config.yaml
d_expert: 96
num_key_value_heads: 1
lr_head: 0.0083
max_seq_len: 256
doc_mask: true
Below are experts of layer 4 (counted from 0) of a mixture-of-experts language model. Rows are named router (the router's row for the expert), gate (a neuron's input weights, with its number), up (a neuron's input weights, with its number) and show model dimensions 0-191. Each number is 500 + 50 x the weight over its row's rms, rounded and kept within 0 to 999. Numbers have three digits each.
After each expert's rows: a language model's description of what the expert responds to. This comes from a sample of Wikipedia text that the model never trained on.

# expert 9
router:452519531538492516491515468519475474511509579472509489435534510483474438487505452554524616470563500545519582587485523544512468465475510551383575484488436571467469451535499505444502525444549503486504506550569592483596487531415492441502589543471548508500431544552516502461513433457565527510458523533531477478552494495458490559610466602563511465613535585538515388527521484499413439481460372554467495544503469489462415506443426573457487473475594548503449425570522438477558398462531539496429481527529519510395546512537470447490479380616503568513543375554501458466513529465487449392
gate0:478337524505520499449532491594589456554435544615480464400615470524518515508550495488474515590488449517446458510523591480470571489507530512562588480539473537414559511461499515454501531518478501502571506451512540471537478584544463404501433589504496410467470511439489437473378477423506510496440514495527473470526439490573347442584504454525505550471533514573474508562483455537553538556530420442445477533568522491505487450558472455451482507513576516551494479571361494496546571495407487399519516499536493528488515505475516495582458479491446549461522575592483455574491404458434504506
up0:435550546502432462424589569453507568510534450478490509508456453479461564501554562359538469443515549540466493522509477533490474509476515447560516451483542532592492398484584434512477439516359527514509397496434553521523543456485551456464512515588445618440433518491431567512486541535567523597560533432471479513492525553569430477466455440482496537398435356519478512617417505484477530505478459501528524545561487506436481495459527500588469517437563489510501441575436544574552430416542576454454515454493489406467515551452526499461528505463546480593510448475529558503417558554501502486
It responds to: Year interior digits. Second and third digits of four-digit years in dates and spans, such as 1943, 1780, 2019, 1415.

# expert 8
router:466468395484552440453463566546484477459525517444494517397493540517522555570506505421446522414486530436525525545515446470465439486503501603573519561332493571434545395564527584590542539454521454448487521515433507479505572566412456446416565568474527547459489551475486435523464439506453514461506489543572425567436440508474508543589469575483514529451623520531509473471436496447434503510528488507450467509567520543466536493471478486496454550443478545374468495553565546502410434446446595505436488512545501482516501505509439435445389442471529548561470536531560500427424528469493439512
gate1:523529519564486425562481552477494556549514483512460466498535534544475472522547600428480528491538562523387530509513566416530520503454483516522439492465484604464519530511448419480485435535526559494558541503645549522541459431459524541574490514489507577410512543557528480486572489425484486530484406477505590509457471544482464498514579514615594507525421496491494444425436455454494558510479411416479424539555482573564569509659516608440482560541456535471488454479549549444522599536461495439487455531419533469438580412512552547487580432509443490522507441488539458520497527417477406500
up1:469614455525506487580498553536354519421467471504497559461480403521537501542478563481446471547525499533446491445546459571575535454436472533408513551453459564474466461463497472566542536536483421566433541498467520489463369542532463537555578509518610494552572561482464643621621461475506441479428491497504432410434540507511491533524415414540519507448583488545505422469549490598406549524433442528474565527553511503436477545525500447491534506466511501471530421537481459435452447473492525560497470463564428508443496534562455450506464436557569471460490440489531504546513481456456539541
It responds to: Score digits. Single digits in match scores and sports result tables, especially right after a dash, such as 3–1, 0-2, 3–6.

# expert 49
router:510438480538488527514557441476513498486464553511569519425411575374590551549505486456546566510535479490496498521475458524463488482466479586449568504450480444366556408546485482458536501486505518606507541519508460475432490497569547509499465491440549470450546545486496370510552456403495475537481392569581598549433538458446469450537544520430487494611553467518508473460389495615433495474537527475469558435489495502413383460423459570462404494487522477536439548506540502569524477513499465569609566534407537529521460494453483438459487474531448502398534515525504462522471482499528521609
gate2:543459467461560582381514500524424486495433493581535514479436437517533512532485636448583443456479402489481477494470472511482474484526514556585507516443582480514483426513649544531483503627503552474500512407518452524461516521458505573402510536479499516533562458443451672429506384552445518463545478543496510462525549465437493541555506432510553508354514446478530559404529516470498559429567490497425512498537502439539541516513449476485448476498462491459477588489505307392471481519475550538508509542530466496494479490465442514501518409478487455466522488475505469493506507451553504503
up2:445557571500388546527463530466479487500544472492488525489527540472460487440494422497546542618538521551493575471553494473478499477592438482457496481554406436624509517517498475555549453504397542443452479567470492481553401464562512573525501435533421518556551545615482485507471480546466572461461425436549582491514534554554499460554454513575421460514547545446480489507481551483476508561550557479525515484430470417526583529568379468483528529634458441524541432470444560469530534465426455520493450455458538440513514384605481583513503488575514489474491594478565619540523456487452531512
It responds to: Sentence-ending punctuation. Periods closing sentences, often before paragraph breaks or after closing quotes and parentheses; also but, although, and spaces before years.

# expert 5
router:524490438461471503512411456544450511404675557587454542415542488548511525530469575509470494481516581569529524531450515581443548442426458622527545371510462495485578505553472535555490534447501489448480519570521515448536446449448428483454598534540451542531457520587418510481505506421482487568469488460548493427478414504436540477514554517557515586520477484506560548417414458507465536577527450482386487513489486612470464535476503455464426454473431550449468535486547518489546481523570487501413420422425555508458487424468451530485536455504562576519567459439532532524423550499510499512
gate5:521521554527481517454515502388482633429495531518414474520469548495516494572432507558493491466494539456503482518516487586481535571528493590592623522586462507442493446545540483470508528458487534499505587647593514405407489463449492424423529518455529467563473523530468500473563535493608394479437381513541505562489472502560483517436523560522457537602535535489493497519513499532516587428533474544515507479526441525440464463535427507514543485457479503493600461479453594593461582490480522594479472511471509499534390445535455496510544558573410492524477518446505636461551443492499550468
up5:490461590507528553508513591494561460518473569543555438545427519538547438504516519540455509502532477510509552581429499470516592521482550489442595489503494518405548571516502556425435442507504487486512522477553440513449560427489492452479467571581459519494606550528521524519518400502427473483502489547463404434449493501427459438469534558404556546511557511454541523491559464462512423498493498611520550448575491563401463628514532428422500579439626473441518436415461497526551501500592521524530534431502524531430455480497472548490533392574422516412471480506499464592486571595466507534
It responds to: Definite article "the". The article the after prepositions like of, in, for, usually opening a proper name or ordinal, as in of the line, the Order of the Bath.

# expert 6
router:479442391499530440606470518526565469423520447469556515494457500510488524523534485442422580410436520512445488561565513500458490446516581562501496507363510516465539440531466520620560478480577540548494487555508455444521657525541429565474502542518487500520478442454435541514414504460495557472543446533512511615292454528547414510498444453494527505569536519486474444472475556422424430468491520436467492542532498589514568543489452510535499499547461515468461539490538425516532498438517547448566479562529449493505564444525484473569536487521365543528459498500492437494472605527462443507
gate1:524503507526455432496470466499509507498449467479605520495480458444477385488461429482490464563441408493458568440459502534439516587464490421499520487538469455516510506594543441511591459583501424566465544537555519499522522512542496510602447521481496441533373417474477467554461444545351455371455498487470467449502470429533477513516482462522525474509462479493468436491547589440467559573460593538457462446528518517434365570463540528474507555441544396431423452539454532458499463562477552493530483586548456476474541395461567497481431384492496511508550473491543465568497521439473419569
up1:476548473528404468552474593491459557455499560496440482530542553523439460625473596479565500496515553595578560533464518521476451495476479558520549569519408576549439504461412540505550474474487513519403470465542427453542511610506436529504421495470477498479517494481577507550471404404604570549444494434543431550530423576509504458461448549516556563579481512439506458452520420484524452565531479537536457605533430598459503548551511461452524494424499469509451561496506476469570412523564487511464604468551509433522495508388476499414619533525483486509420470490542528476493514519457578472
It responds to: Table cell spacer. The blank space token opening a table cell or indented line, just after a pipe or line break, usually followed by numbers or scores.

# expert 24
router:474432441541483490559441477462487581501542523446456608447527538403589549554512555584510539496503415525444500464503570508361504463440447521490507407551484462560509416516479505556594533417549546525488545491471602426564515477472493458512480563534515494512465498630484456517528460454588539550502493419514511570498594462467501475545549577504567539444536490471500423524503564607428483513471491497494498545493508471559509491435354492457482541557392499423477480500530474496482433461478501492466465452530514469494546516414521531483498513552302525543549460555524611451489455479516454529
gate0:497538440500593391559590600523488471436521516492431481637522495509458437503516481524425459489527499430478492507453534460489553504601521576473485473485554444540525382563592538542488475540447512421428520421519497540452510553479478540470497598505510511544399436506547532441463467436498535523537439518526389503504411460529453522562497481517480422485460532488582542513463454453568523477508587567552514560539497500422445575496492528492428593482517564445444489395472489520530562483519549478433509425494540434440476528432496377536438496416474576417366551508467528459514517498536457467
up0:423445438612436541559500442538550488523445517596543474578497550505485474471443571435519443555548510558544586603542546463535418521493519477506505542518574446397464478484431536501533526418525544541551497610446500464464532454592484464504589544469527505437468560545484490369537624545495457568555516524502506474453502452497458429498423427553454446478498411515526474413555540544534515477467474428462590466468578454512516623507491486517417470528462501474516534406560526428509467556437431571499495567468501476491554436530441501468525482466514455503553514531485512549549348470472548516
It responds to: Infobox and credit labels. Field labels and passive participles opening credits or succession boxes, such as Preceded by, Succeeded by, Directed by, Written by, ISBN.

# expert 14
router:481482481579451532571506562455438550459474548460385598486435412474521526499522539474464532498513530594493445570517515553397499426434548523499542529587531505479445458440447541523503428504582583581468499375468542571468479522544471442536547505529534477437610514540508529490432505529444569519614538567502434523546565528463490501447589515497485481538488553319507395515547495501547479475490532585434483567474543531513499525477517529394506476521626483500542596493557456520494499457546543455458500472554554415491543588452524518476490529590489487452482503461520555561420442500545506451
gate0:553508403540489556476461562462510502493512555516540488475444582506517555410525503521505554505507516302438562478488489482437502451481496421442541542477503546553499526485501472489560482531489472544478533467601573573568532450517504480605450451497612448372491484484469527472443602613549476497481416531426513581436469524511531514397522566473554410469531494577528522634566487465511351536500473453473506520499490566364543544512462477462453511501534398425522456518525533516429475459475505464482498437471519417533530522485434436555533497459559520486446518519513541496470406475507495496
up0:533537493531455526485479376572500434556486473565599549462447442509479498415503524488467535545528439462492565550575492525536527505556553489515591602464531495547502467579530536526347470518556509534520457480469509434444457603454442524468612530447498469485458519496463509530536531473506456448546537449496544462437557518430570511457413466459410528587593481570494483430471497475542625497458432505443548557517573530513510538558416529514520426536542624516432526465392399512512453499542502458573540483408604534490528446504551477510491543533524503531484506630527528531436505437531459494
It responds to: Copular and career verbs. Forms of be and state-change verbs after a subject or to in biographies, such as was, be, became, remained, eventually.

# expert 3
router:445514417544484474556508584499539455493532509409483552430554625408508491604522513525484490452464570501395529515456512572538518568465435594584546476522448577482504519539563570465512499447591413523474563555543537465506489564461458386512612501543561432501496491489445450571521523431461519531419480489502486570570484501596492508487520483459545454506545606543505523436447500490458515450476470492532467517468513542433403434508510454441501518424520536452505528451471556473484494444528552483450490527592513544454480444478499452386443512510555541653505441491574529464432533522400429421
gate1:447482484542478488484584500617529632549435439524512464402512534508564413418498486493518476513401501576431526493485588398558553538463447476504456527569489533515551560501565553486440504482443463494445481523470540476479448552439519493530483447425478564577567530529512499399571470518500470489523404508457471477453467450504557535485609434477504594578495528422550488493416484510484475393464546509504497574504442502480527470586559488608528534444474549520484553526520536434455480496468480527417537568474602558473617447612521407453458454495535503578511543446479440532492470391515474498
up1:511512441506523561469483529422503411581499494422398494484526455460448475499601501550392511524565444584520459478496386305473497549515498493642395486531562456506518513527511455555521376543488467492467497539528475546523447545544550524507497619592551494561531555431473478546543489533489507494503531475503532555456436555487474494506477485525505481651573442539514595496531511426518513423505563505561473470506399442532522453536520473467493520565499464498531508442578532552474530449534480458485517432522471433478482531435513545632490496560548414493441467512441418492453449476486444498
It responds to: Non-year numeric digits. Digits inside counts, measurements, ages and grid references in infoboxes and tables, such as 122 years ago, 60 mi, 217 GWh.

# expert 54
router:500450447533476548437472550475437508424532467514481602419532502417548580501526533454511512499484512554554522441467464590451474528461545618558501430498485531489576492480447434493523479403645537526465452508441564396458590555479453507505548501541473513472445514525526553550496509431505526545488576417489489523541548461522459445461576538414486584480538524364517378503501510478392502483502542497444473514468539556512498506589471458464477537535540546545478601541496461554524447453489583397452501470555468443511574477410465541517488434579472515467595474518565560468415480552542495617
gate3:478505530510491376538541449496503510525508547501486539484497485470554538473539527476522469508577537452480482560524509516544579510512525544520589442538542447556559509488385487520523613481472485447518518450509413442526502478539588503502484424585482468436497556527484437443562529505512542554489513478454603498578546408444523486545535554434539497533463437506435535508637478433577578437519488470543612556432444515660506475440506563596603543505495508527478467461433447494477561419432524503497517489426496588522545500533534503483593392484554532471581476423502528520595432527388555485
up3:425391479411559429471565513502434428386557440449489494461566490486455482489515440465524472523529550416512430527404593534504359572482472493528422459421471550461482488458405532451542534465421471568474579457503504406480487427511482469512466484476527475490398517497523451546472457520470529544478508500479503599531427494533524542558503593526539515526501541469378532525552401575387473506480576512521457434531544430480510622459532498472443548543463487512515565421488414469449457517599493505421487464463448421508511474532522544527571394509500501487523450518483550536480486455555497596
It responds to: Passive and predicate verbs. Verbs or participles after was, were, is, be, such as used, served, built, located, published, usually followed by in, by or as.

# expert 47
router:528381442515546465469414501518523597495559536487508537530450423488574530562488563481582541431542491550479448521517470465439423474434460467511498438455497514425506483519542578549454498499524507533507427567479554485439491513596482442467591454514503441506483450502448511524506489443481459582411365541564502522447506504520420432511559449473541538541517516471508469520475475553424600455524520529445507482581469567475456473586515438443432438565533496512459458605550528563534490376535562423479419438536607552538551503496501559490516529563471603428562447456549556574484377517532464550
gate0:553601529471542438422492545434471530504521491584455497499503526497523408557517371515534480493435552522537377451452524471619384513547505472532488447485540495537535563468467464489521513462481532487521522491422476566400468351480593529568498506446491505555521452521528525515460497500496476514543478553493512561460472491568546454505475565470463587475601471463438442468429603465446507394542544449514529537430535466576566496475616541446472455588502520595643477508544561520578398462456467438425510551537467492551482519450485508490468493504474434531523497491453536518494451555592431482
up0:547474495497495481501571476516555439540524516474564346436588517470509454488473525488441507501503477563420498507457510444458437475552498476492569410460511567595519387496497475472583444407428557480476491518552458520494472487521619447568487521485482448471447483438481529426482577468443433484443468444481535566370535424567495536513440369591468522535569539516567555478618589524605524498564482436493425597545498448485464548556571472469544537482573506562485540474502548492511447517445475504500419511489508495538470631466530512417524467406452525471513524500456534531493476440479489433
It responds to: Articles before quantities. The articles an and a and words like approximately, average, total before figures, as in compiled an overall record, at an average density.

# expert 58
router:446436465513525492590510577531476466451502549450597503473564490453461581550526428508514454469411589468476524529479521467467486559409482525511548465412498505420567500498500519496585507437566512574532562526497538516565484512507519488399515467562473407567472446426468423494540410444487552469490445552472415631522463477572408499481466461478590451535499564515475481579426534473478477476510493517495475539551410542444551454453490504411445588521479623547569513487611501496541525402524509444516456450579505634536487586463493506472486546568526458501397453521506492471478509470552395483
gate0:525435469517498432546474454458484546463493554493396509508527462520569473450463408547542594506436518566468482534527518386532457479480515472472586524513443459491555443504469491533444470514480514469458514487486565495416516587362537495474545451417532409504406498611484488511480561539458473491536529562517518460483500507549470472603603523546470618480376536464552443581547536474492529433666571405468423503521518572527557513450460546467478476485507480529516530480478487445503535419477452433502492510603473462461419495533475549498613565528450466530508561525572444458498481411414508463
up0:474390414506523405416485427423508538419418405463507452500489479573441543466425485435447507447535537538555550491469479549482517403497484543466547473539495454414384551538564560522581473530451467469541465487527527537468480575460561550497503620407485414470534492585514399542539451503426538585535517556473385505556490479532555501585493554550445598554496503486499505529548538510467550502481516554461597593546485569595481486445484617466398600505445555465478519481490490472467506531456466485450505478497521482531480498404435492439436534518550472538447512537494500442443468537462473541
It responds to: Statistical numbers. Leading digits of figures in census percentages, vote counts, climate and sports tables, like 54.1%, 9,758, 4.57.